{
  "hidden_size": 160,
  "routed_scale": 6.19,
  "balance_loss": 0.00289,
  "lr_router": 0.00144,
  "num_attention_heads": 5,
  "head_dim": 32,
  "norm_place": "out",
  "norm_eps": 1e-05,
  "positions": "rope",
  "rope_fraction": 1.0,
  "attn_scale": 0.177,
  "init_std_up": 0.0431,
  "optimizer": "adam_atan2",
  "learning_rate": 0.00266,
  "weight_decay": 0.085
}
Below are experts of layer 3 (counted from 0) of a mixture-of-experts language model. Rows are named router (the router's row for the expert), down (a neuron's output weights, with its number) and show model dimensions 0-31. Each number is 128 + 24 x the weight over its row's rms, rounded and kept within 0 to 255. Numbers have three digits each.
After each expert's rows: a language model's description of what the expert responds to. This comes from a sample of Wikipedia text that the model never trained on.

# expert 5
router:112121126104132158157109145123147148168118097118117140090092126152099166097138100124167169133115
down0:139152087106107120173141108151106134099151124146116129078163125116130096159145179133141094118117
down1:148133103113167132125169112097145140151108131146112151255111140121137133133137144123113131118149
down2:115133076099118109222114100109126152110157161117120158032117127171144136150117155144135148153106
down3:130126130185144107236118143161108122143110149099172110081150102133136103124112134131088163142085
down4:152142123148144114196120118132127119105134115138159154101145097106137144125106124100135193119122
down5:103136108084143153255139107146122130117135147127131115177100159140153131168148136145098138146060
down6:107135109112124135200130137122155128090101132173127099162141143161128104148140136136086116136155
down7:162171090119101137136133121131088097121203141135171122213157120136118136143146120106101129142139
down8:127089146137135124156121116090125116114141121129122100035116122130135114122110092139146128156145
down9:099117135176121097159144126142110101136160160147141143189138137110092147112136099159136143140099
down10:114109150123118080167127150125084109155157141139134150199138106122110150142116067196140136124127
down11:110148140132143077124123138118128135140145172137128122020121138125095108097101149180176115163141
down12:149175110145123126182149063129101142108111131159077177196163096111104119126121126133095147108142
down13:115162105130093090202182152133121167138126134163168145066156098096108121088149127110101099106086
down14:125133132136150122255132181126137094143106134122123109077109159107080105151105105119107100131094
down15:156144144144088104093140103140118134127100166119114110116093163134102132101125111154083124139113
down16:123159155153145146240138104087100148145107145131093113137122153168086123128160116147148114082123
down17:133117121158108152105119124105100131190076146113129129217151133140138105173125119130122070142134
down18:164131139098149151255090097146121148154115136127100125211110091092132159137141143149150135113131
down19:156126145091137135040154114118114163123156148139146140221134089086155084124163129150078156108134
What it handles: Connective words (and, or, also, may, known) in running text, table pipes, and opening years like (198 in film or stage credits.

# expert 10
router:124132135106136151153108134130155146169123094118124148090091129145099158096138107123164160128109
down0:112180110133131111210111099115092146154138110118090127129115142100137107161129148113072129105106
down1:119135137127122161117112111089100192157147187140122113198074141124143130115112115117120125116156
down2:123133120088181089218099170129133137126106132134133131085146131089123124123111127162093137137095
down3:156104170143092141232074128117132119093125172176129102162130128118134111126113171120143098146107
down4:134186152138122135234125144119124124149109139091145126175107129123114147098110168154120124108129
down5:120130116150138106145144158165116150125112104143097119154180179133124112125121097093075133137134
down6:124125162106125093250105128156149095095134142154132120172142106121086098119133152184141114139147
down7:165107164152093158123143124120099118113103131121076144105109155115174130121105160144109074123152
down8:136109132163144099254122108095137102140125098131140093107125137140132157100138135132130135122096
down9:151110112112117095155136089121138121167129103083130146138125136086139128130119164126130154148127
down10:136115164142132117158134136152111152096146134106156135176156179104128137125113109126158107141143
down11:090119136156148077145126132154091132168151165161111126069148133148137085110109131144142133145119
down12:093107153136115148185102127141143076145089136107140125100151141137120131136116103139089128127149
down13:129132157090126102166164138110157132158129121110131157162146151097075097141170111117118125128127
down14:129097115181144085100133123125127129100134106147125134035122120108145137145105127138165115119134
down15:087162105157102090150140120127141125098158124140136123154084105178155138143109125143148143131129
down16:124142138116142148236145124080129139121090105104098094166118127152133115135142121130093136088135
down17:169119127164137141128112123138115131158150135131128151222141094141151146132089147153152123137112
down18:146118110100152159255128127104151133126109115124105143207132108109111146117141144170156136141136
down19:130111131144150139176099137132116130125126151134189144109122116136129140122144155157116149114132
What it handles: Noun-final suffixes and whole nouns (-ation, -ing, -ment, result, design) plus recent years like 2019–2023 and York after New.

# expert 15
router:114121140101134159158107138121142149166117098112124145087095135149098159096137105110173167132116
down0:159174093122135107222133124153085170074153151136125097116129127127111125130111151138162131141093
down1:105115110085136178171135112098156158149148095132097151081117176143158152180127127119083146142127
down2:143129118095112142165082129127105138122124164055087106027145146109124142127077114132116117119143
down3:127149131143139131171128127141129135118112179110155107000105115142131111102094133123095151142121
down4:133120130139094133197120125121102117131129112094137124147148120116146089103086154087130132093146
down5:135174126121113140198157127117121148134166147138114123098117113105111107131137122161095131126129
down6:128111111151178138218143104135088124132167129130150132175134144116095129131124141109071126131168
down7:135116116124132138222129085099160170109111161085150120058117117081128112150163132145109114147153
down8:146113098115129148231131124104137128094106120117121109015097109131151146109104143145140121132140
down9:074120152140145072188151138151098115113157138123118175118167113112122074112110137138145121137114
down10:088157150105099148235138155171107158146170143165160129197139125136118123150089160130181125109131
down11:092147134130099066059142126155121112142160172133121120093153138116093117091078120187160122156141
down12:161167090141135165170178117133151090129141108112108102109058095093114112181142124154115124088119
down13:101130123116102144100126140140126164142166134181127138060110099130095113146127099138094129081106
down14:127120145141133083099115139118123087119139112159136095000130134129100104126147091160116103124145
down15:081160133117176104186159123147131156151135115127097152143095104105158092084144155148134106144141
down16:134143130139119135186117123094150154118118148126088113158116155118087115144151108113113098056131
down17:136161156129081127213136180102177119142130120142091163143126147082125124140162114132114104114122
down18:133114128129130144255088130141138135139127127129122123101125139128111159112111141137147137124106
down19:139116137112138128225076120115139115119141142131134137255165134119135175138132130098120127103090
What it handles: Function words (was, by, that, which, he, were), heading markers like ===, list-item dashes after line breaks, and pieces like n in names.

# expert 8
router:109121127108127156154110138123148148176120098117121144085095128149097162096130102105171163125124
down0:129142110119098103194104117141069130156161132108121127088169177100104108149129125159177110150072
down1:106139112096156158072192117124110147134123094101112110222085166119171144122120137099124101147152
down2:133107119090129151205130129100113147132148131143153156128120133147123113136117123179168121122109
down3:136130099133117111255102136156108114121109134095115129000147095129140102121127134144105149133120
down4:131103132164141094167119121169096092135138142132110121170152128088132129094101102135085150136112
down5:105190109095136141157146135128120133158126115102076119067091155128092125119165123124068085147124
down6:120131146098159140131117143129126132112127163177133143049143149112098103112109111133103154110126
down7:115097123125126164153162166115135085052152129133094163127166166098136144142156173113110174115130
down8:101104136151155106160124098152114129167152132146130109007130136117141122119164137131147110106114
down9:105096136139136070125132091117107113113151167125134144134164141122100108123100133143161126125158
down10:112150162127122146255158137119142140154135145138130129153147139097113116157146158147139082143096
down11:097139134112151101160116145142102146107124145124154133173160143119137075094118109117106139153161
down12:102139128101141120077161102129144113062121141122125116187118122108143139133151130118116144105166
down13:079148148138118123217133115115101158135139148138151141103133099096136113115112110138133122120134
down14:127122143160147082057123132124149116146148121147149076000140156132119146138081148113167122139114
down15:088130108145110155181123161139161123105118116192155162133083160127126117132123133105147140152118
down16:145144129116119169234162146082139109154111141133093108152165135138125105144128092171107105133130
down17:135096139140134156070106142124090131148115119114146125255120135175118103142098143120132122140135
down18:134104146114154160255095119118125107137155146115111139133112097134127200105114147128160152149122
down19:167150146132134112169116102140127140131119129092162137186147113088158177122147136095118161142133
What it handles: Word pieces ending in a comma (ers, s, 2,), table pipes and line breaks, and nouns like unit, term, form, regiment.

# expert 1
router:111129150113136154162106135123145150175119095121125139087098122144093163101135094123171161132117
down0:115150151151115130252126123155101120079157130114102103088145126054133143146138113156125140123118
down1:136138134133132128178149116124128128095137112139145121218092167155175132137137109137111134134140
down2:137113095133101139043125116117124136109090102141147137000156107126159108136129124114144132126101
down3:175089135128114135156113157178110120143147142154134129125122136124177142130126096102133085123090
down4:132159122148090123218144159146135136123106138089125138198148125116121129090121103133101145132162
down5:146139122086157158126116142109145144146124129106107111160083127157119139135174111130069150114083
down6:099146118129093078154130125120125139127119183111087157121135132135124146134147102150109171130133
down7:108134137148147139101160130154112138075123146143120128200099169116141159176135160122117105120145
down8:158109143169160117124088112127141120159158129120130123050133154124108154133132137119146101129122
down9:125110117165098078157127120171110086146111170101131145196141179127102112150112130123145130125155
down10:146129181116138121181126119163091109103141144131154151036144125151119159157106116154115100117100
down11:129144133138160103179128156122126102150132133134128177108126137142070114099067165151157103151114
down12:143156165153058150193158116126113112121133129151116158173137168131121129133136116127105092123165
down13:119136078122102134218149148117139160134170132128136176128117089129118113132116124134131154143133
down14:104087116144136119171142131101118107137131149091145083013129121136132153130110106158140121084124
down15:109142137117120135077126140148152133132151148142113106226131113134124089098090132079145108090092
down16:124139138087120172149192121095141142113089118136055105138112133128126118125163093123115133108100
down17:142076099115161103096126145137173109148124126122152143183139124143157129170137164151156122129177
down18:138146108113134159255085134109145102162133117142125157130163156103105165120116144137133137123134
down19:130093125127145129116093105121131141156145078080123102217171130131123127111113109107131137152121
What it handles: Capitalized word-initial pieces starting names and sentences, especially place-name starters like New, St, North, South, plus The.

# expert 4
router:109125132106138148156108141127150143173114094115122143081087129150098159095137106129169163134113
down0:116164122110136133185139162145114118134152107167122119210157150139133114127129123129144132118111
down1:169168100098145112178136134124145118154126128118142144152115148154172121154143148128110141130131
down2:109122143106132105190136126131103157110102175192159098083130107144130147122090147130094113142131
down3:148123094140150113226115114138127154097128173180126132101130137149120092117115118138133137142077
down4:122143119156145140162139148143138106115123138105142113131157105126046135086120130137124124118143
down5:120162135096124165089134156142134152116108104130091110175077179134132143133169119146107125110151
down6:104114108127150130232163116153115123122153130165147117035149126134106119154145134109092099130153
down7:110138149124132160148134159135144133088139122133098142167103080135129136089139147165110084126148
down8:134086129158159105110136120147112116138139142100154139046109141107162156109082107157133111136144
down9:077111137136113070118116124113078118165141140128127105102162093137107128109112139095151125138157
down10:149103192112136121153109104161101164069122130123131114126150139144131097143096131118157124129091
down11:131138132110141094106158098136095124159147173176157128061136164141110132093118135173164115175131
down12:090140110187126113148155113122100108112086092127117112231150117147165108166117109110091153099151
down13:147132105116078149173141172133117128127116139131147102107194120121117113127126146117115136063097
down14:118125125163124086103150132128106113103108128150145096090118155148130105144100131130143131141095
down15:133106160144093114122136146126121113101135107152123138192129121142131156113060163125129153109123
down16:124143140130130136195132180123133141160124104124070066150121135152119107097163112088128142097102
down17:136145154117108140166096095109141149154112101131110159212124125131155068131114164103122119113111
down18:157099121163162123238137136143122105162100144140103083177132116145081136106142164128099100136157
down19:145141126139127137053104074127117123123116096132138111130082119092125149122126129099141203142103
What it handles: Linking words after a noun or verb, like of, as, to, with, than, per, including, let, often starting a modifying phrase.

# expert 2
router:114123135103133158159109140129152146172120096117127140086092120141094162097134105126167163135111
down0:141140122164102130242114136108101097135138088157156128060166116113111124134160118121106127124134
down1:144108159138173171182151109110096128158103075132114109144124191143161114116127144078123149123105
down2:142120142102120116243152140114131142074106109148157145025125141112111130134118141138133145129122
down3:166147120144119177173170112154133133103118158129150157079159132133108110101126128107121069124113
down4:105130149131095126187121174075207118119122170099113181172115109104118102114148094120109164129122
down5:089163128099105147115171156148148102154128127157102127097087178124177141131143113127066153111158
down6:114125103158134130157142115099157067133126150159113157136159130135101131150073060134108103115121
down7:137149140135145175128160141163121152135154142117126130149113118091187117122137127151107096131136
down8:166129113147165157213136177134124102127158140102138105081123139125138139102095131101133095168113
down9:108099175169140081182134115121133144095096160117120134120138101126104140120119152106165108183108
down10:120138148150161151182143139133123115120108118123152105003130125090118130147092156121107103125117
down11:116155138127173095132126105140088106172163142150144125072157138104099166112138135149154149160163
down12:136160137120127118196143122139135077129105142175122109217148141085125140132114128099144121129115
down13:120114131136138106245108124107115142116093124135143130028142139097124120120152111137132124126115
down14:167106153150099074161124143129123118112128169126134081048126110150124121129136107135097082146126
down15:149089173133111115177126171117129138102083116102052107163145133085125098098155145127160104102176
down16:113142145139122150156121115070119153165121127108095110076106163159124127134141120112125090081135
down17:132119118159121119219121146104085131139073135145143104082135113100141104131118132100127192071132
down18:117114129128115141255117126124131134115136121141112131040113118129088168132139143152163127130139
down19:154120118121133105037124083115139154167150091097176121189121117076103145141147154121138157086077
What it handles: Mostly "the" and line breaks ending lines or table rows, plus "of" after "one", count words (two, three) and verbs like make.

# expert 11
router:114124127103132159157105133126152151169116099118125144094095129143096161096134103122169166130111
down0:091122112130104185249146121121115108117156114122155139054153137123134110134097107165160166148096
down1:134153119082111106197142104103133150140109118132131116161070128134136108127165119100137153126141
down2:107140147112127117217114187117160157098101178118155120085122131120158098134162137086123112136144
down3:159127168144142115170121148157143118134123129122158122059125143109149135067129182142135136127079
down4:146145150142144104153136141118117121115165160134142129170123143125108170107149177119121152108119
down5:125150122103129149200168129115111130126140106133102122115137192128155119140145146161058104116141
down6:094143117161118110198137137132126122134141162153130134095161126140097083099087106139120104172114
down7:128120163137109142167155134146082127152133130157117105215137093132127107132150098129131137099146
down8:144164103159150118145080116156136124163103120137106135010158168153150133140153092132169136113086
down9:108118091096166105125119067147119099139144167123136160123124150056119107120136153115130148186128
down10:110127138132109088239165112145120091129159144136161122209134131137093147121099139161161146152101
down11:107171108126135080179150122149085172092141094105129123132113134103138065149109187182121105097101
down12:154140143088161131128162122153115145131122135098130119156080055120134134111139127172105128152146
down13:145154161137140126191138111165130138120148152131137092108142116120111102077158121117117148102169
down14:137110165121154087183123166149152105152144130150144138139134123128122120124110182088145097135083
down15:148142130166125101069085146117121129128153113134136130246122122113132099112107102130138144105079
down16:140178147140146149185131144113139153151137100092090142169102160177099136130119146170094122090125
down17:126117144156114152142140147102094097128153158132100082181081123084149097138129145111142139089122
down18:152102133093149146241105117138151111090097132123135114173148140121124152120143155144156134130145
down19:139141164154145157153102144149108085125097131130138099121114122113127114117125149107098152103116
What it handles: Word-final suffixes and plurals (s, es, ations, ies, ers, ley) and place nouns like Street, Park, Hall, station, school.

# expert 6
router:112124127105132162160105134121142149172120101113124141088094131144093160097139102116163162131113
down0:107143131154152133185132104157141113142161137121135065097120144118114117126115149154140066137117
down1:158152146097131166153121128088134114125141140106129158219124132131168131128127160126121120136159
down2:085123119110151136063148144110144117113109157132135087086114122081113114116131133126123161148133
down3:125104161171154115182100150121164139102101156168146111000134109130105123116101140130115122144097
down4:122158154136128106151132116095055117122110173115125095156134112114105147076181158149155122102141
down5:123131117111124144188186133115153144157161102108107138176126195151119105119146121125085123124141
down6:108102147128084110195157147113108166126114176133096150195200133115098080135138135136140111148123
down7:116105165149085143116160087114131115092114147170118124153102107101169121126141122182133087084141
down8:161108131172152136132098109145132087155145147110148129069141136145136142135156129149099089100146
down9:111105136135147122151113080119089125146141155135117159098157150093100123124102163070124157165122
down10:177133114147094100191157118141116100132177117117123134174179098126144139122137140130099127099119
down11:125113102138141063112110107148096124163128139088163133153113159157152089114118170158119135127146
down12:140165157134112165161127077119099078133108094129152127059120099149089138127129110114126104105137
down13:111128109117138123184129086151115147136141113116113149170096112128101074124140151124112127102141
down14:158141147141153097191147137127135131144131129151105089074114152173101116127087119131157090143134
down15:160110100147120132166108090170120159136108057143161149206156128098082084091146173133152120104167
down16:130142134140140154208168124105152120135121125090115099160103134140108139128125128111110098103151
down17:148135094155120180139125164061124146183150142175117142223101104147136097155143140147134131139127
down18:172124100095118135237131093127142118120139148112104123089178136110094159127123154143190093105137
down19:116098092110124087155119118099130144152135124144143143154163164111158147133162142106113157099108
What it handles: Prepositions and connectives like in, from, at, for, between, although, continued, especially "(from" in rosters and lists of dates.

# expert 9
router:114126143107127153161105140125150146167115094119126148088096131149098166094138096125165160128118
down0:073161115107104119255155124127111126145125139169143129076135135091144104101136115129125134149090
down1:162159139153134151208136098139109135139124084115162102072110124134167122141120129120132107133137
down2:128117117120131141053130148104159156107094112134143155000144095096148111140114125131085114098143
down3:152100139128137136255128132168085119149119152127120135129118142117074133065098144121145111108110
down4:153148111132126143161115079142121153098126118106163131085155091097172055115114107168120122103140
down5:148148091090107145179181140105151156145133111109132119116091177108101119139142135149053126115100
down6:113108113164144090123145127097101141095124153095169118056157142137116130132143114145125142166127
down7:158126130177095117086211117163123105114125171131125119190124150129148132146106131143130126139136
down8:159104142166133115164106155135116117135146121144100142000130155145116152107122118167167117121145
down9:109128111112111121226105093156132135118134143097130166099136102136093123149130116102128169107146
down10:128108172139129113144124120142099108105152101130179132181146158096114147159090161114168152160144
down11:093154152132142082130095143172157140118159170148133120055138115164111112099105155170160096180124
down12:139170122171114137193111083136115126099131140151103124156121117102121099113131132110086104129128
down13:117130092143121091246093170097133114103117108084141105106165148143149114113150119100133112151095
down14:124112161162149091151157135136123117119113146117157108116141147101131151130117136135137093145147
down15:154130162129089075196112123117132102119117114150159136205104130098106148133141126148136141101168
down16:115179153116133134255139118089127142153111113135092130042134156141103109126148122138108103078139
down17:143101127184136116188133135097136130132106075084137136181116135146124091126131142142149093163121
down18:144092121105119156255120128112113122115115124126115111047137138105108146117158147130145150117139
down19:157089116120135127130097145109108123119137160126124123135153096081130187126123137109129168104081
What it handles: Word-internal or final pieces of foreign names (io, ia, ena, za) and abstract nouns like role, process, life, century, memory.

# expert 13
router:111118142106130161149106133126148155166116102112123147086087126149096162099143102121169160134122
down0:131165108127120109152131123112083100158151112099125135086170149110156094148168128134199124120122
down1:156123142088095137006112117127150114136135129112132094202122136110195123132150146077119129106140
down2:094139131123110145170141116094104145096131143093137148023142096056158124115117114166124120092104
down3:144119165133119115156094129086147134133146137164137135095145147086156133087106138186105093128055
down4:113150156164103145149158118146110149109158133088166106150102123113159155089120140095133165139129
down5:108139139079149136135143100107170135187171142131129149183117119136110116143131143125077115130119
down6:106112106098139135227115098133122098115118137126105140036141169095121088121137143117110121141113
down7:108123137163092148164146112127133134124157124075109108107134148105143087135131122142143089122181
down8:106121132144122124152125108122109131147162147135152120019105158088134152125116141115119097137119
down9:079157146176137106154183129159140144121116110091131120137156144089127122103108100105127120158118
down10:144108155136148156198151120116112126127128179130170138052132151127081156179101125141162141119129
down11:147159151106086097093114094161097159141131129133140143099128129145126118092114101146090102167137
down12:140165115142136151192176115165109144103116140152088169154142128081129141147125125122096086059105
down13:126114103158125115164093110112119120103125130130103117024171070121134095124093103150167154120130
down14:123109148145117078109114138102148119147135123134126132042158181128119121134133170140132102124163
down15:137120148160106120219137144113120165084112150151100114138140145117097132116134154142123128095113
down16:124185137139140160180123158102106108097103124092105148109138134155115113142157090115134070096151
down17:145138136145138133180117137144098131130103142160110120142109133134116167135165134106129112100081
down18:135104123092149115251117142119166132178127121142108111062131093108126132102139132166105133128155
down19:133169151105133065146088160112119169135094142126135127095146141104130140080142094102107158121104
What it handles: Opening quotation marks with a following letter ("S, "L), sentence-ending periods, colons, table pipes, list dashes, and letters like Z, Y.

# expert 3
router:108127142109136156155107137123151149169115095119129149088097129153095162096139104124170166126118
down0:103147130121141135176090121122098161111146090109128134000120119130106135141142137148139138156099
down1:121139131120165146181196109104138142139147108137120122173078151123162158149149161120134135146143
down2:097109133113112111062120145072140147119136156153123129000134106118136125136128160136107133122116
down3:141129171165114116215105120104154120091100143159105113027139166098129128132104143172119126124076
down4:139138130159131127197110119119125079144125117082133111091144161135152121096133143120118122116135
down5:123148118121121118151158119164100113131138151146152134104124165110164131172199146152123109113129
down6:141117150155150104225128106138124110136117176138145110004165106115087140107115129151125127117131
down7:139096127126106143000152108123133137121134147141099141165114148102173124144128133117129116126117
down8:175157137133151098176114141130121177188114135130113138053122180089134112125118122122132140110132
down9:119149122116184077213114108120165133121124142121164134192125118123107134102137156127138157156138
down10:122165128134110127155096120137133136128143111117132130246146147113132168165105119158097134109120
down11:099124139138173120202107119153097120115157142183114154143140140122129107085137125151166076164076
down12:124147176126149113240163112102137112106128150126104142130123177100145157132138139171097097139154
down13:155107117137089087088146146124149126169133159098145116068120142101121145084135107098103101133105
down14:103118172151115045139129148112143109165137119129139110135113180132124136130094147158155117142120
down15:095121184137138129075107173160151080134102128137115150197112149145143110115127102091167150098125
down16:122167146130151152147144152087135146145123094133126104168149120122091109144142130128115120096154
down17:149142154148114120152135156089163099153107093129152118154140116132115095121136154100109084179143
down18:157103102103120119222137087096137103122112136085117138087160117105097131143134151189161146112169
down19:138154138138172129239121126119141118130114116141154114198130128120133162120119148094135174100101
What it handles: Mixed tokens: sports words (Championship, Final, Gold, Medal), commas after place names like France, single capital letters, and numbers.

# expert 0
router:114120132114136159159099137129143149165121094107126150090094121141096170099134107118166160125114
down0:119171158149116140201147126170099124118116109176109130092122111095147098136164123103130118103109
down1:133105120112123139029112103110131128132143109108121142255110118160189153119126136105111099135158
down2:138131121092169122160133125130178151087089115157168155000095131103164118137173132124143124129138
down3:129124128140129124184144135141152101103127140125134076033170129109153123097140120128139106143113
down4:119106143158128114165126167160106166100093121105131148090134135054112156097109134117114108122117
down5:135148116067143141174152143117137116125147111148137094200130178135133145136160110129071118151139
down6:109134131091129115214136125118110101103137133155127130000122135096111126108156109135112118131083
down7:128151122135111124177142129120137124122093159117100174143171180102156105171134149095117124085108
down8:136137140153147134150098089114103144157118140116141170075126154105163157138160114153151099096116
down9:095125126132158090140122085167158119131147147090113156141158131088119131109126142136128128173098
down10:094117152126121133157132114114079132151146129131119102128122105126125164127112124129127124120137
down11:109156101115149109133148133097112140117174144154137155120137148133101131103119107183132130134127
down12:142161184117152127137168103108102114093111154161118117181118097117142088149170109129115154099160
down13:105121137129160112231155123153107142100135143109136138000123122103128118093107086113123137131147
down14:142121166169147118130138143079127140145155127113165099000135137116096146135115128100133115159113
down15:148121129169124132214123205132137133069126152184114130073114127152092166145084104113151098129114
down16:104162138082105130181139118105144131138120142126116125129103133120081130102118132121119097094106
down17:145092154120115141102113124110107099159126103114098087255111145128185118140098115124164134113120
down18:145077110112172146255116118103101140146126117098107127106141101085104118104160138128125115148146
down19:104130105158140136179082110122117110104140143122148156130153134101158176136152141118101140066088
What it handles: Nationality adjectives, capitalized names and pronouns such as British, American, World, John, She, his, plus word pieces like -che.

# expert 14
router:109129143106133155156117146121143139180125098128114149083088118138098164094135109132167171133108
down0:159187172140099158220124134108097108118151111107137124149135125129118130118107104148143131164132
down1:114156146102162148000112106131121147144092125137107135225139152137145138102127128113094143115148
down2:125160148138102088167139123155105148111116179129123177161165097122087114148156118119103098118102
down3:164081165158108115110117092122122105126101145165126092106111138121119115109104151138134110164105
down4:127144075110091113191134173127148146116118148133124102157151127071082124108109128110106153117124
down5:153148113109114143126129090120119150131127105103140151214121171109151144142201059110073114123160
down6:092131134101137112103172152107147123075125124134162131108147139106101127121100120154115112124118
down7:152124129141085121112131146140145131127113161129118107112144132154162142130150130115098122119125
down8:131162144137150080119116136100142111170182114113109109104087140135174134108091132143167093111126
down9:105100117141149068152115117124096118129178134128118145098083137123103104108112111165154155164152
down10:172094128100156146167087118142100171127132115146165145094163118130124165146110106105162127110150
down11:117140113124133057139152149152138143165150146171159164112152173145104100126123129155116103171109
down12:142133184117100179153118116156163129120141096121139110224110163150118167146096083132099120095122
down13:113181130129129166145148117125064163098137109185115122113096088082144119130135104128105118154173
down14:134164154095144089079125158108129125166151134184158104151124146096143137126124098104092123105131
down15:122136134108146123142115113166152126118109157075124149125165134126101089112111087165150092112142
down16:148154118127144153089124147124123152151159119124115081211147116138093135133154134143089117088121
down17:094116129180151124138095119147151122143098147133092133053127137101124109163142128156149125107139
down18:150138099117131154255111148143144102119118115124109149124144115091072132105129151158152106118127
down19:115136169144090110201169135140112130129109110141136093166173116096124160111110087157141118130099
What it handles: Single-letter consonant pieces following a capital, as in Sgt or Sc-, plus prepositions like of, for, after, before, without.

# expert 12
router:113119140100134158153114143128140146168115094116124148088092123145095156096137109129169164126118
down0:101123133150120102177136095138093133114191148082136116141131140136123092119123133161173116146156
down1:161133088093163136000150125143126144112119092123119136094118142103168108134138136107123110103164
down2:106128135145169129174185163091130144120096122168141084000191113132118115154147143159138127134121
down3:147158112113122109167129162127182131136135156160134126060079122151092126103145121156141095198114
down4:142122140120126114185142096130129104124075139125115129108182133099110132094108137088149139111151
down5:067110144088146086154122127099129151185131145147125130096115139150132115101114131135064136127119
down6:105157122131120156161096081138111103156129167125121131134131101109112109122109148109139119116133
down7:151128176155096122060132121172120117133098102096088136164101174139159134126083144131134121119130
down8:135108101144133142054130135149132142134158116124128114000102127108179119093105102120147146120131
down9:127104126172127106147122098121105106172167138142120136098098133162140103094120109148155161152128
down10:143142125122133102255110078085119142142139107152158153111179100136146117136123154158170163161122
down11:114143126145120107210149152129106102142128151114147136181123109150149109117108152127147080135142
down12:104133101096109150138137116098130109162105128079148175086102084101126120148092102126085122128202
down13:131178106128098115238126147160105154135144143110099107041091114110106117104100146155119129145112
down14:117103176130144103100107149102145120179150133168133111000140128139135120148097111131129073149154
down15:135152122129135126062092157133083111133118123144134144205096085154127094065135125095146151104138
down16:133183114137142158122128152058109140135102128122096135160181110160121128126139123155109126069096
down17:103127171154095109167143139105087142097067150130117097160123114093147133135134122130114076121136
down18:157103115122136075167114101154129101125151127129139108123171138115093167108167137098133116173147
down19:096106088103129153227159186112123106134101164091124097186117150108150177092112122136102186103097
What it handles: First pieces of split words, usually a short prefix or capital letter, such as im-, vol-, stat-, integr-, C-, O.

# expert 7
router:113131131109134153159102147124152149170118096116126143091098129146095161096135097125166164122108
down0:107132118110093123242151110145135149132161148125124127048152135122094141147097162122145135166141
down1:111156135122127099160121147090137176118130110109120119166089112144113160101108131161116098132128
down2:139114136128173120198134136094126128113105118126144118058143155119124157148165146129132156111177
down3:138149155140123115247134104174150130117130158158126104031116090133137133113095153111110114151085
down4:135152123195140134227126119132120133115096136109133117170132132107108150101116119126099145165115
down5:120148126099137146255174114118130144114146119136083113213129158123119148126145127142108158121149
down6:063115131174145107179153147125131100140137141164174120083149104099070099123125132147146130167098
down7:132121101150110105104144165134107113080118149166108134158134132167149166111124133114116104130176
down8:150111147178151109108127136137152150177141129092095109020135147125136124101139120123145086128120
down9:110124091134117109200097133172119134138158154126134175207127141119115128122119132158126147159108
down10:140113115116127154223155094116105103114156145182154137186142077123075124137094160126150124128110
down11:095143119111149074172110121130125096118158194145142139096113147112106127112090138132150114155149
down12:135170134134143157194152113087145120141118083125101121160108127158139147126092149136147119108151
down13:162144140129101136232129148106112159157154117136139153166141132128133109148155143150164110135109
down14:121082156156129103133111138122119070132151142116158107063099148115060166126079125146138139121124
down15:143155164146094133118168166147151122122144163151104129204115132171125084107130141102139148129084
down16:142145153116138132246154140078146128147098103139109122189121138141110119143162106154124146084082
down17:120117146115167119086108159110090147142114111134112152222118142157141104126100174099073121100166
down18:181138122107134154226121110129139135107098141090118108153136148143097168124150150136159121114143
down19:107138122117122108158153126109122102151121145143179140106129137099147105109149154073101153080058
What it handles: Line breaks plus concrete nouns and verbs like house, building, village, took place, and word-final pieces such as -ouse in Mouse, Courthouse.